Weights of a small mixture-of-experts language model, trained from scratch on English Wikipedia.
Size: 8 layers, width 384, vocabulary 16384.
Experts: 32 experts in each of 7 layers, 352 GeGLU neurons an expert, 1 pick a token, a softmax router.
Below are experts of layer 2 (counted from 0) of a mixture-of-experts language model. Rows are named router (the router's row for the expert), down (a neuron's output weights, with its number) and show model dimensions 0-127. Each number is 128 + 32 x the weight over its row's rms, rounded and kept within 0 to 255.
After each expert's rows: "raises" lists some tokens whose logits its average output raises strongly, later layers aside. This comes from a sample of Wikipedia text that the model never trained on.

# expert 24
router [112 134 149  92 162  99  99 143 143 134 118 153 161  93 173 121 127 108 141 127  95 106  26 105 116 124 179 144 131 118 163 105 114 144 184 134  87 140  97 142 149  82 144 111 150 124 119 135 152 159  97 201 147 109 101  90  95  82 148 132 126 134 137 204 115 102  82 165 113  78 127 167 183 157 135 107 148 111 137  95  97 127 133 124 194  93 116 172 106 150  79 164 140 138 113 117 132 125 168  68  90 130 129 134 145 132 147 168 142  82 115  99  93 135 150 156  68 134  45 131 121  96 124 145  99  94  86 153]
down0 [144 111 126 129 148 158 122 129 186 122  98 120 114 189  87 156 125 159 132 132 130 118 151 136 188 113  96 107 102  89 172 167 124 113 140 160 176 131 118 188 126 129 127 115 217 122 130 109 119 155 112 128 125 107 133 152 136 122  97  73 194 115 107 153 159  76  80 183 154 111 147 131 149  86 171 155 104 132 103 128  86 104 133 148 110 190 147 156 104 147 109 187 149 115 177 188 157 138 153 107 154 122 216 111 162 123 163 164 121 129 146 105 107 162 116 174 159 156 115 160 126 125 158 111  84 149  77 147]
down1 [106 198  97 147 107 111 191 110 160 154 125 112 115 142 125 160 131 127 147 159 135 143  59  86 189 171  85 152 112 159 119 146 142 129 126 143 135 158 108 131  84 154  98 181 133  35 144 104  63 153 201 130 120 137 140 102 117 107 125 126 138 121 100 186  98 169 109 104 164 150 130 101  87 108  54 128 155 166 127 109  90 123  90 155 126 150 123  92  80 120  98 106 117 163  97  96 120 152 113 104  79 112 114  99  89 215 119 144 157 174 108  67 146 118 120 126 148 116  93 103 139 143 117 139 179 122 164 134]
down2 [158 113 164 106 126 102 149  93 100  53 174 119 153 166 132 172 172 123  86 187 163 182 143 129 173 139 183 112 178  93 113 144 115 119 152 100 180  61 185 138  99 138 152  74 107  61 135 103 132 190 144 182  48 133  97 168 194  76 171 143  97 142 161 123  79  95 136 162 162  80 105  81  55 144 125  87 236 184 173  78 144 161  97 195 164  73 118 143  95 134 192 151 121  76 126 121 128 191 199 163 133 130 107 137 110 155  95 103 144 144 148 131 163 122 126 131  95 156 107 123  83 155 145  89 108 172 131  93]
raises: "om", "'", "l", "al", "é", "it"

# expert 6
router [140 161  66 164 189 157 105 151 155 131 131 157 121 117 232 154 197  72 147 103  62 129 163 122 152  69 118 198 137 116 186  81 154 148 138 139 116 126 136 157 185 133 143 152 178 128  65 121 138 120 124  69 174 131 188 110 102 154 128 133 161 150 111 124 166 108 126  83 195 150 130 178 159  55 139 107 132 139 129 106 136 147 108  94 148 108 158  24 177 143 128 101  96 155  97 139 162 129 120 123 120 157 122 139 143 106 165 114  97 180 118 117 155 119 134  99 146 127 164 109 132 161 171 147 140 156 132 123]
down0 [135 109 114 187 125  97 114 127 102 130 120  96 126 138 162 163 109 108 130 118  62 134 150 138 143 124 118 130 118 145 141 106 164  79 121 119 183 199 101 115 112 159 127  72 167 180 135 137 147 124 165 129 114  97 150 186 103 100  76 171 176 155 221 149 117 114 141 187  76 163 162 141 201 153 115 170 176 165 111 126 125 146 124 162 117 155 139 184 116 110 166 121 132 121 145 171 131  72 117  81 115 139 160 158 125 124 140  82 114 114 122 177 163  96 144 134 119  83 174 111 137 146 139  74 111  87 142 109]
down1 [107 167 112 132 117 104 115 114 128 130 134  87  85 135 157 111 149  97 151  89 116 103 133 121 158 141  95 164 145 142 119 153 155 115 132 151  99  80 127  82  71 110 111 128 114 122 133 166 141  85 111 170 158 182 177 118 174 131 108 116 139  78 113 149 167 180 117 115  87 116 168 160 114 110 137  74 118 101 165 107 120 139 111 111  96 134 181 174  93 107  96 121 111 124 123 159 140 141 135 102 173  76 155 123 154 143  99  84 148 124  83  48 106  56 139 116 158 109  56 137 109 136 165 137 117 123  82  99]
down2 [147  95 124  79 135 143  74 138 155 139 151 144 165 135 118 156 140 162 165 157 184 130 171  87  86 143 152 118 170 185 127 149 170 147 202 112 143 161 151  69 144 131 141 167 159 157 143 178 141 140 153 138 132 127 118  79 112 117 151 124 152 119 104 191 141 103 117 113 123 132 138 208  95  81 170 123 133 176 177  95  74 144 129 129  88 103 109  99  97 133 133 121 112 166 127 133 160 159 109 132 146 132 124 127 150 147 122  99 145 119 133 166  77 127 169  87 211 144  71 170 171 157 126 132 108  89 102 142]
raises: "10", "8", "11", "21", "5", "1"

# expert 3
router [135 175 110 188 110 120  76 139 162 101 109 165 144 156 113 170 137 157 189 106 143 183 165  90 115 195 142  90 153 106 115 174 135 148 136 123  66 107  73 168 102 181 157  63  93 115 123 131 139  86 117 179 179 172  84 123 115 122 107 167  97  75  71 160 127 130 115 156  99 188 141 158 176 136  62 159 147 122  41 185 127  72 107 160 102 150  88 168 132 110 131 175 123 131 159  94 142 162 180 149 124  65  82 166 114 128 114 108 156 140 101  84 138 133 131  90 130  90  96 156 106 194 126  87 146 134 148 136]
down0 [112 135  78 113 105 167 175  83 165  69 152  63  92 158 149 171 121 144 142 125 134 105 128 111  90  87 100 141 117  82 124 124  91 184  36  97 177 124 116 163 124 163 171  85 113 131 136 124 191 118 123 164 123  85 156 131 106 121 136  90 117 123  90 146 179  72  91  81 117 137 110  98 140  67 115 115 151 156 149 141 100 166 102 121 165 122 133 118 108 142  56 107 110 148 162 137 147  96 126 156 173 105 150  44  86 150 185 105 113 139 101 170 156 112 146 115  58 151 137 121 154 117 133  98 140  76  85 155]
down1 [138  91 184 155  99 161 173 146 126 126 128 116 103  95 179  87  97 106 173 140 129 148 155 132 156  49  99 135  73 107 105 142 131 104  26 110  84 124  86 112 113 107  80 149  85 155 150 143 131 155 150 120 136 106 142 164 127 148 164 144 145 164 167 129 195  48  84 140 180 124 166 150 169 139 148 127  76 160 136 115 123 160  97  63 114 132 167  66 105  91 113  94  89 141  39 116 149  94 190 135  98 196 161 131 114  94 147 110 103 101 129 121 116 133 151  97 165 113 122 178 126 110 166 126  93 124 143 121]
down2 [137 145 166  84 129 179 180 122 145 125 162  86 112 111 131 114 119 150 140 158 130 133 104  89 131 126 140  79 105  94 155 139 138 129 123 129 124 141 137  56 103 108 125 147  65 136 181  79 125  62 127 140  81 190  88  71 131  59 120 104 119 140 130  97  95 125 120 203 130 111 155 102 152 144 111 186 130  87 135 130 159 156 176  98  90 134 139 152  64 143 165 134  82 182 101 129 111  92 106 154 125 139 119 102 151  91  79 147 179 125 148  85 126 137 108 158 104 132 100 120  91 100 120 238 163 193 159 144]
raises: "set", "sp", "mission", "str", "mit", "z"

# expert 27
router [174 102 143 156 119 104 123 121 142 114 144 172 128 141 146  91  85 150 113 114  73 167  62 108 128 119 143 122 115 150  90 133 154  92 104  87 130 107 122 115 147 127 155 116 105  72 119  80 135 140 115  79 124  77 154 107 233 128 155 107  98 163 124 164 134  96 170 118  88 130 170 125 101 112 154  92 148 161 135 137 142 115 140 141 125 142 150 133  93 113 114 106 131 125 166 106 171  94 140 145 158 129 107 122 127  94 162  54 208 148 135  95  84 141 144 162 167 136 116  88 144 139  99  88  72 157 176 125]
down0 [175  71 117 166 133 197 142  91 114 129 110 122 112 132 123  76 114 108 100  83  59  35 130 102 112 123 129  78 112  84 143 135 131 137 141 123 199  84 109 118 105 153  88 151 149 161  90 111 133 125  99 164 149 118 161 137 144  46 186 102  98 160 196  78 113 119 111 103 134 172 105 140  69 106 190 132 152 135 149 146 111 152 105 134  96  99 152 172 207 173 145 116  89 162  90  97 121 131 143 189 142  84 108 122 133 103 160 136 125 170 104 125 146  81 102 147 144 119 181 100 127 107  93 133 168 149 148 153]
down1 [137 119 121 105  89  93 125  94 158 113 200 146  91 121 195 187  34 117 140 112 114 147 112 169 115  65 101 151 101  99 110 117 128  95 120 129 110 159  98 108  95 109 122 103 150 170 121 149 197 140  92 116 100 104 178 109 127  54 181 116  58 160 113 146 118 128 152 118 119 131 150 118 129 139 115 156 125 178 125  85 102 119 127 143 130 103 149 143 205 115 110 165 125 112 155 143 149 157 116  84 102 167 113 136  86 143 119 130 138 190 150 137 127 171 109 142 136 119  67 167 141 129 148 135 120  97 116 125]
down2 [116 148  86  93  99 110  61 195 121 129 181 126  81 104 114 106 156 122 181 144  96 170 114 130  75 159 185 105 118  47 125 124 133 105 159 144 171 110 163 180 120 167 168  61 119 127 133 103 118  80 208 124  87 132 108 148  88 102 123 163  94 147 144 120  96 100 114 191 123 161 142 169 113 147 124  59 136 180 145 129 111 138 151 123 146 124 139 196 124 120 103 117 101  87 115 128  87 155  68 117 107 110 146 108 132 159  96  85 114 153 149 123 104 139 110 154  69 108 137 109  89 124 129 198  65 115 127 106]
raises: "ian", "e", ", the", "-L", " St", ","

# expert 15
router [130 104 117  99 109 175 177 131 174 109 122 166 137 103  88  98 160 153  73 113 111 114 108 143 160 153  93  98 142 161 115 149 240  90 137 156 164 119 137  95 144  91 156 149 182  72 132 122  50 190  90 165 141  79  99 191 149 108 155 121  78 155 120  98  80 158 128  81 143 157 130 143 124 144 165 138  79 139 122 102 122 167 127 137 185 197 161 117 135 144 113 199 164  29 137 118 100 105 105 194 123 177 149  79 163 129 105 162 168 150 193 146 138 141 110 164 143 124 104 103 163 102  80 131 156 119 181 143]
down0 [116 128 135  29 115 143 116 157 115 117 157 131 114 135 159 100  52 139 112 111 102 135 119 130 150 120 136 143  72 115 132 132 202 128 120  88 137 114  75 135  82 142 143 141 188  98 168 104 130 129  83 119 161 132 136 125 126  80 187 150 115 151 132 111 168 113 119 104 131  93 138 104 137 164 154 170  94 196 152  64 138 173 130 168 109 108 141 111 127 172 199 140 190 144 118 103  82 132 138 138 204 132 136 101 134 153 161 126 127 116 121 160 126 145 177 194 168 182 109 130 126 161 108 151  83  91 143 150]
down1 [107 109 184  65 124 158 197 195 161 107 122 182 104 157 145 114 127  96 132 149 135 106 178 138  97 124 104  76 162 156  88 108 111 164 103 132 145 167 145 150 102 114 158 133 124  72 174 148 118 148  96 133 141 139 154 159 144 141  95 140  97 153 196  91 103  95 109  79 156 132 127 113 106 117 111 118 118 163  99  93 117 163 145 114 156 168 101  53 120  89 144 152 120 100 108 168 145 181  58 118 139 171 131 131 140 148 152 120 189 142 121 165 109 154 104 104  73 160  90 105 152 154 139 123 132 101 114 159]
down2 [106 173 115 150 129  91 171  67  86  98 136 125 119  62 154 106  99 126 148 140 155 114 111 143 193 149 109 149 101 124 104 122 133 129 166 129 128  87  73 114 165 118 111 196 155 121 124 203 128 117 151  91 173  97 181 123 108 186 133 157 115 124 177 122 153 125 158 111 129 187 158 112 132  85 123 112  80 141  96 193 132 150 111 196 100 150 113  90 136 169 125 149 165  80 129 155 111 114 159 138 197 187 105 161 152  82 153 183 151  94 111 140  54 104 162 141 121 126 167 177 109 132 135 114  80 126 114 134]
raises: ",", " and", " in", ".", " (", " or"

# expert 20
router [101 142 164 226 116 124 141 114 136 108 127 150 129 182  97  99  94 148 148 137 166 117 111  83 125 186 143 131 120 105 148 114  90 154 127 101  97 118  70 148 112 135 160 111 119 126 115 166 172 101 143 182 169 162 144 129 158  58 101  91  83 103  99 102 166 148 122 131 130 183 130 106 160 173  85 165 151 146 124 157 119 132 108  91 100 157 111 155 146  66 170 118  78 152 157 118 139  85 139 111 130 123  79 146  99 142 194 103 146 159 159 129 129 145 139  92 162 112 144  98  88 160 102  82 125  88 113 133]
down0 [108 131 139 109 126 190 103 179 129 140 159 142 183 125 183 122  99 171 136 113 113 112 110 152  96 180 126 185 134 121 135 100 144  96 109 114  81 150 119 152 130 128 181 156 118 118 123 148 128 125 175 122 128 127 127  94  96 110 128 167 172 146 140 111 100  80 110 120 146 110 137 107 152 114 139 138 134 120 172 107 155 153 156 145 112 153 234  75 153 162 121 110 111 129 138 109 135  98 152 125 154 121  90  86  78 138 151 129 198 154 167 101 170 147 166 106 102 137 154 201 146 134  88  76  65 119 162 149]
down1 [141 118 124  91  68 122 149 142 122 122 158 129 161 141 129 138 156  81  81 105 141 148  98 152  83 104  77 115 122 116 110 164 132 127 127 144 198 144 135 145 195 101  97 105 117  96 143  83 164  81  79 131 133 193  63 115 168  78 107 129 118 130 152 112 117 100 162 142 163 127 137 119  89 157 142 120  76 109 132 125 158 148  48 143 154 185 118 113  84 187 113 116 184 127  77 191 135 131 118 101 140 108 128  72 135 110  74 129 120  86 119 122  85 137  97 163 147 158 154  90 166 136 125 128 130 160 134  89]
down2 [167 130 130 104 157 136  80 169 123 140 138 141 110  78 116 142 138 129 121  91  80 119 110  74  66 104 133  91 134 107 116 182  99 102 137 139 170 149 154 170 162 122  54 161  67  92 137 120 134 145  95 125 112 100  80 162 167 105 151 134 137 191 111 129  49 127 145 126 108  88 132 150  95 144  34 101 153 141  85 144 133 158 140  87 118 120 153  99 224 198 154  78 144  88 127 127 108 179 171 125 121 138 180 155 146 159 130 108 157 137 132 255 144 105 126 120 143  73 127 151  54 136 165 142 136 163 152  88]
raises: "y", "a", "y's", "ing on", "yan"

# expert 22
router [117 124 136 150 218 107 102 150 127 183  68 139 178 120 172 142 122 159 115 125 102 144 133 164 146 122  99  94 105 124 113  92  72 106 107 171  90 166 136 169  71 114 135 128  89 130 116 133  79 164 149 135  60 164 131 112 133 134 122 171 150 175 179 135 118 124  80 166  87 119 124 149 159 116 118  99 138  90 120 134 129 103 131  56 113 127 111 186 121 113 161 146 162 154 147 109 118 114 162 174 156  73 142 173 149 139 114 114  83  17  98 152  99 123 147 117 134 150 132 151 144  94 145 205 103  54 121 137]
down0 [ 85 126 143 104 137 131 108 147  97  74 150 123  77 128 132 103 159  50 132 162  99 110 115 121 196 126  89 114 185 119 143 146  82 153 141  97 175 145 175 103 111 133 172 142 159 142 124 111 110  89 108 144 141 162 151 119 123 145 177 106 150 160  70 100 157  81  85 132  53 116 165 117  90 131 102  89 181 132 117 110 118 158 136 173 125   2  89  96 144 183 144 127 102 147 111  91 138 114  96  93 123 167 182 173 174 170 134  96  80 144 116 157 156 124 105 155 207 131 116 128 124 121 109 117 127 143 103 143]
down1 [127 102  99  93 135 111 130 120 100 174 127 130 184 125 187 171 102 115  65 125  99 115 126 114 122 139 153  90 114 148 147 127 109 123 106 144 110 177 133 199 110 149  89 147 147 120  94 162 146 151 150  61 167 160 130 146 147 104 170  92 130 173  82 177 125  60 121 151 136 118 121  99 138 148 160 120 111 143 168 129 123 136 149 108  89 131 156 182 100 162 147 143 160 120 125  66 157 152 197 149 175 125  94 164 157 130 101 147 104 126 141  92  84 173 100  89 105 128 151 122  92 163 187 120 121 129 132 149]
down2 [120  72 116  91 145 194 145 117 132 132 153 103 194 130 148 111 136 161 113 136 140  75  76 107 113 150  92 112 173 129  73 143 114 102 108 165 128 142 161  78  99 111 153  89 131 129  48 132 136 152 171 105 121  88 130 134 113 124 175 172  52 145  88 150 101 114  76 161 103  83 118 145 213  58 117 109 115 105 138 122 145 110  60 177 107 149 119 154 115  58 139 114 142 109  73  85 153  97 117 113 123  77 127 151  99 147 164 120 121 145 167 111  95 146 132 141 174 178 180 182 137  44 112 177 133 122 129 104]
raises: "ou", "é", "or", "ett", "ar", "our"

# expert 9
router [106  73 142 129 156  53 117 125 132  97  85  98 106 110 123 123 119 117 100 117 172 141 138 122 112 138 160  81 153 151 121 166 157 184  96 147 116 106  83 152 153 144 131  44 137 110 113  78  83 107 106  89 159  83  98 115 155 146 164  64 112 111 118 171 138 179 148 144 112 128 122 148 109  78 116 159 117 182 108 104 114  80 129 105 146 156  61 175  85 158  56 126 141  78 178  92 152 129 128  97 152 122 127 172 165 119  95 140  88 156 115 121 110 194 207 123 148  96 137  77 107 162 104 145 136 143 167 168]
down0 [132 116 156 116 160 144 171 119 131 173  95 116 141  37  66 165  95  93 108 124 144 163 126 129 166 106 107 132 186 145  90 117 165 104 135  91 115 127 142 143 134 182 113  91  87 136 176  65 107 104 159 110 105 122 123  93 128 133 102 161 120 103 143 108 132 134 130 125  80 180 126 126 121 142 124 156 137 143 170 143  99 130 151 176  96 127 148 117 135  62  83 150  63  70 121 129 127 124 107 123 177 119 113 134 181 103 131  69 116 145 167 105 149 125 104  91 126 108 132 112 123 101 118  95 122 109  53 184]
down1 [141 176  96  42 163 108 126 112 136 199  92 149 128 129 113 117 165 115  92 125 144 159  91 115 104 155 136 104 163 189 107 113 177  99 116 107  74 177 140 165 110 150 166 111 204 123 158  63 168 112  80 158 122  82  91 112 114 130 131  96 133 112 112 135 129 145 146 102 127 129  73  97  89 111 162 144 130 181 108 122 124 148  82 135  79 167 181  89 125  93  98 140  86 116 169 127 168 157 180 158 112 122 132 133 109  97 172 103 147 143 153 115 196 180 142 101  89 135 139 124 126 168 171 151 130 111 108 126]
down2 [144 118 109 101 116  87 130 140 119  60 184  83 135 130 128 127 125  74 157  94 137 147 141 128 124 146 174 191 116 108 134 105 156 111 119 134 197  94  71  85 121  92 114 147 109 137  83 179 106 159 152 142 103 149 144 164 154 106 143 133 143 147 179 145 240 152 142 153 140 115 169  71 114 128 178 157 135  99 154 101 136  92 100 112  91 171 107 107 135 102  99 107  95 143 123 120 141  58 112 125 136  99  98 138 122  34 171 157  81  94 147 112 131 150 153 155  60 143 161  74  55  58 127 189 140 189  93 106]
raises: " and", " or", " P", " F", " K", " B"

# expert 19
router [130 157 118 103  76 129 123 160 103 126 180 145 115 205 117 127 108 102 106 129  78 122 209 120 105 125 118 148 168 112 169  99 123  98 194 122  91 160 196 101 186 107 153 147  56 125 130  90 136 111 159 145 121 184 152 114 102 120 188 138 160  95 113 116  54 101 156 180 151  98 151 124 147 124 111 171 205 116  55 145 121 124 145 105 131 134 159 120 150 135 104 132 165 145 132  80 107 121 165 130  81 109 151 127  76 102 160 116 112 201 139 171 120 102 111  91 169 175  99 125 130 112 174  98  85 127 133 178]
down0 [125 150  68 145 136  83 160 133 143 137 147 127  84 124 132 136 119  78 136 124 171 138 140 133 105  45 102 172 139 143  92 160 147 149 125 134 155 129  88  54 202  97 157 149  92  80 120 160 110 163 103 109  86 110  99 128  55 133  95 110 131 105 146 112 132 134 159 136  95 125 166 127 161  89  92 121  90 170 117 104 187 147 122 153 166 164  86 129 111 149 134 160 136 105 124  72 120 103 143 113 137 159 162 115 174 116 158 113 132 140 149 189 133 145 129 119 150 124 127  95  50 126 147 101  82 160 104 142]
down1 [106 132 170 117 124 119  98  84 133 132 129 104  88 131 133  75 134 124 115 127  94 133 169 125 178 117 110 114 167 172 125 166  97  97 183 166 187 206 137 190  76 131 129 103 139  87  94 132  72 116  93  49  69 142 148 118 115 172 162  99 119 110 110 156  57 147 162 116 157 140 138 200  83  97 157 115  88  87  92  88 109 138 116 169 124 111 170 147 111 102 159 117 160 100 159 110 133  99 123 179 122 137 163 160 138 115 171 109 154 143 170 171 138 101  97  82  50 113  74 130 155 147 130 165  98  98 100 102]
down2 [115 112 116  83 161 182 100 150 143 113 146 109 152 105 124 152 152 154  30 127 168 125 168 137 121  94  62 111 160 134 125 121 155 152 129 111 146 108 102 148 128 179 158 150  69 108  51 172 127 146 100 134 133 121 172 138 159 108  67 121 182 157 150 146 106 129  82 108  84 140  88 127 109 104 138 133 130 109 159 124 154 114  98 191 118 100 153 147 124  93 121 111 179 103 119 138 157 156 151  94 110 133 147 150 107  87 134  83 165 112  79 130 105 122 104 124  93 137 133 164  80 108 140 104 111  71 104 158]
raises: "019", "020", "011", "016", "014", "015"

# expert 12
router [158 155 154 103 128 135 145 179 136 150 127 104 105 159  95 132 150 172 165 140 135 105 124 166 160 134 155 118 102 108 116 101 103 107 176  91 154 108 169  52 145 126 147 120  77 125 139 116 132 136 133 118 159 112 121 186 164 102 145  65 164 122 157 130 204 158 119 116 151 158 164  95  93 120 136 145 150 172 119 113 170 104  89 173 188  93 126 127 121 208  61 118 173  72 142 129 106 134 155  74 167 103 155 103 142 175 120 155 159 106 124  80  49 142  91 131 114 162 101 110 118 119  93 112 103 163 146 169]
down0 [110 160 116  85 129  66 182 113 137 104 137 157  96 123 158 115 150 144 116  71 124 116 147 115 142 172 100 131  59 161 115 158 124  99  93 163 121 107 186 154 106 105 154 111 154  89 149 121 183  75 149 105 119 117 161 133 162 116 103  91 160 178 150 162 181 132  79 140 143 104 158 136 116 114 148 115 149  99 170 123 104  87 154  83 127 115 178  96 149 128 151 157 129 105  83  92 148 147 126 132 118 191 126 125 199 119 112 160  69 113 164 113 130 164  99 173 163 134 102  98  23 145 104 161  64 137 135 139]
down1 [ 66 206 170 147 104 136  79 174  88 162 129 142 118 129  99 156 123  58 154 128 205 146 163 104  88 162 147 102  73 122 126 126 145 138 180 150 111 155 113 140 107 100 102 108 129 214  63 143 117 115 154  65 130 122  55  85 113 114 178 174 114 100 168 139 135 159 171 116 147 109 164 158 134 105  99 135 180 118 148  78 126  93 126 127 107 124  81 146 119 164 109 100 112  98 167  94 135 151 168 140  92 107 147 181  70 152 105 119 154  99 134 153 185 138 133 131 141 101 149 106 138 104  89 133  88  93 124 121]
down2 [179 149 144 119 117  69 117 159 137 114 132 116 121 117  76 102 161 111 117 137 134  83 134 136 121 136 143 104  99 122  96 143 177 158 128 135 139  82 161 144  55 134 116 123 126 124 109 156 141 164 140 175 116 122 110  73  81  67 113 122  88 133 123  99 145  82 116 155 102 199 133 167 238 151 161 122 131  89 150 117 145  84  77  84 161 166 112 147 146  91 147 217 115 118  65  78 126 117 120 109 144 140 117 126 107 124  55 194  75 118 111 111 170 105 163 118 144 110  62 152 129 148 128 139 147 148 114  88]
raises: " in", "ing", " and", "ed", ".", " at"

# expert 28
router [119 102 132  81 108 119 106 112  86 164 190  89 101  81 113 140 134 130 123 119 160  90  91 156 113  68 131 161 164 114 103  91 106 116 153 113 158 156 125  94 119 129  90 117  95 166 124  93 172 120 146  89  96 173  85 150 151 109 220 168 126 141 175 113 107 137  50 165 148 141  87 134 126 138 104  86 157  97  60 103 100  89 125 187 149  46 174 156 174 135 174 121  85 145  86 186 135 115 172 122  91  91 139 136 125 103 146 117  83 132  43 108 203 131 182 113 158 133 203 117 199  84 142 120 195 169 107  99]
down0 [183 109 169 132 130 130 119 117 127 142 151 120 171 172 113 170 144 165 146 145  99 181  97 126 150 103 110 179  39  95 136 119 179 172 164 162 124 115 157 104 133 149 150 153 126 106 125 135 156 135 154 146  97  86  95  90 153  81 133 120  63 161 176 182 118 140 122 108 100 155  98 136 122 172 118 116 124  75 138 101 129  63 178 146 179 136  91 117 136 163 133 103 160 147 161  84 115 164 137  20  76 120 145 119 113 135 138 111 123 167 204 150 179 105 225 111 112 114 115 169 137 126 111 171  78 147 197 121]
down1 [123 131 192  80 162  70 131 126 155 190 142 105 138 165 115 106 167  73  92 150 138 127  92 122 201 117  97 104  91  51 147 152 180 123 154 108  93  86 204 115 166 102 102 131 139  84  92 120 119 144 109  89 153 118 161 115 148 163 120 163 116  93  97 152  81 152 125 145  94 146 176 115  52  88 165 158 166 108 147 187 146 158 141 178 167 105 142 112 142  91  82 177 116 177 141 114 114  99 123 119 126 130  93 158 122 105 104 172 138  90 109 112 122 138 174 174 129 188 175 170  37 118 147 123  69 117 159  92]
down2 [ 99 173 157  84  58 119 140 119 121 157 164 177  97 143 107 180 116 118 171 168 165  90 124 113  99  58 118  92 169 141 113 157 111 120 122 107 118 115 139 121  97 144  94 127  83  91 140  86  66  93 122 102  93  83 129  74 237 113  72 153  99 124 144 181 155 153 114 107 103 126 111 175 123  85  82 138 112  97 135 185 131 107 114 103 117 103 107 157  72 160  97  87 128 124 114 169 104 188 127 127 123 155  93 141 189 155 168 119 131 142 176 108 102  86 123 132 102 107  95  47 132 161  99 159 152 107 111 112]
raises: ".", " |", " | ", ",", " in", " ("

# expert 25
router [102 183 149 147  91 102 104 123 107  84  94  88 118 101  86  47  97 153 195 145  96 142 164  96 139 129 101 129 103 126 165 141 159 173 134 101 104 128 110 165 114 106 119 176  76 157 135 108 199  42 206  92 137 183 122  96 100 103 126 120 122 115  74  87 142 164 195 115 128 136 109 156 133 106 133 164  89 119 115 169 119 132 109 111 106 143  95 151 152 130 183 124 116 156 152  83 120  86 125 122 126 152  21 134  59 176 188  68 170 156 105  89 129 109 121 121 196  54 103 110  77 206 123 106 152 108  73 141]
down0 [137 125 128  69  72 124 148 130 131 109 133 163  99  79 118 199 113 186  67 148 143 155 155 144 115 138 130 110 153 104 143 116 143 149 105  96 152 155 136 127 170 153 152 124 134 123  91 177 117 178 146 122 154  82 222 120 127 117 139 126 141 116 149 166 110  99 149 106 181 153 109 122 110 138 117 132 164 125 124 123 158  77 118 172 117 199 169 133 121 147 207 112 123 152 132 178 154 118  97 181 131  90 136 118 104 115  99 178  87 131 117 177 113 117 115 139  65 114 201  95 113 155  69 104 162 136 167 120]
down1 [138 161 147 109 149 130 111  89 165 152 123 102  80 117 139 149 113 140 148 109  61 138 136 121 180 183 154  81 119 120 120 125 170 137  88 129 117 118 132  50  98 142 119 158 151 103 144  63  77 183 135 138 117  80 104  82 118 149 123 170 115 164 151  82 139 127 164  86 157 182 165  90  80 188 123 126 147 110 157 142  94 186 106  74 173 113 127 146 119 146  82 159 143  85 130  95  88 153 141  83  95 142 177 106 156 126 153 120 138 141 188  96 128 137  89 134  98 134 139  77  97 129 109 114  86 169 170 160]
down2 [ 95 154 171 130  97 139 135  91 146 125 120 117 108 114 156  73 161 142 137  62 145 141 142 149 122 125  72 160 113 192  36 194 166 167 120 159 102 137 112 105  84 162 140 106  94 131 130 104 110 107  90 138 129 150 100 100 187  76 128 101  92 139 126 156 141 126 163 159 138 101 173  93  65 113 109 134  64 107 161 146  86 129 140 109 147 187 170 114  74 122 175 121  94  75  93 105 128 148  58 138 157 132 201 116 171 129 150 101 129  96  96 145 121 151 131 198 183 145 163 117 118 101 158 159 104  95 158 162]
raises: "===", "==", "====", "==See also==", "In", "==P"

# expert 2
router [206 115 176 136 138 131 123  96 160 135 101 124 192 118 122 111 143 101 199 142 118 149 185 119 121 129 159  97 123 104 143 132 100 103 114 132  97 125 106 180 131 119  99 131 125  94 146 137 232 104 158 177 152 125 152 100 115 116 111 102  82 142  50 147 173 119 118 112  99 131 101  95 116 134  84 177 173 166 115 180 152 128 100 133 114 121  87 128 156  59 135  95 123 141 119 117 152 142 134  83 104 131 109 176  99 162 171 110 142 153 129 136  62 127 179 100 186 165  83 155  58 141 113 100  95 151 125 178]
down0 [119 150 174 159 153  93 165 155 153 142 139 117 119 100 182 120 125 161 125 151 171 123 156 155 127 142 142  91 141  83 137  50 124  51 101 101 108 126 122 111 123 140 150 200 124 149  47 184 157 151 185 138 121 151 122 147 170 106  95 211 106  90 137  95 122 181  99  57 107 118 108 124 208 197 141 156  49  81 115  97  81 176 146  93 131 138 162 130  79  90 128 127 104  99 133 127 160 106 106 133 156 193 130 150 133 202  96 129 121 142 162 125 129 156 155  68 120 141 155 147  82 137  84  87 160 102 117 105]
down1 [110 122 132  71 106  72 116  77 136 137 185 140 131 164 135 114 123  83 145 128 165  59 133 138 182 112 159 111 122  83 122 144 107 119 119 122 113 102 150 121 150 169 118 150 157 105 120 140 134 126 100 115 150 151 112  88 134 139  88 138 144 117  81 132 148  85 118 149 123 125 192 156 143 126  89 109 183 136 109 105 168 136 134 139 123 144  72  99 155 107 152 120 129 138 146 168  96 133 102 121 103 141 174 113 136 113 125  78 115 140 134 103 119 119  96  95 145  93  96  77 142 166 159 117  93 116 120 117]
down2 [ 96  99  54 116  86 169 122 151  81 108 124 139 109 120  93  79 162 124 129  42 135 136 111 127 140  53 111  70 170 115 137  95 107 176 150 160 182  97 137 152 111 144  94 144 170 166 109 146 142 122 186 195 134 165 121 125  49 120 117 138 231 138 122  68 151 108 137 144 130 161 225 109 105 124  87 127  98 116 159  79  75 126 108 129  96  90 121 119  90 155 112 139 138 149 169 122 139 143 142 190  77 138  96 121  59 140 174 145 124 158 116 103 159  74 158 151 151 119 148 153  97 101  96  84 183 152 136 140]
raises: "orst", "uc", ",", "."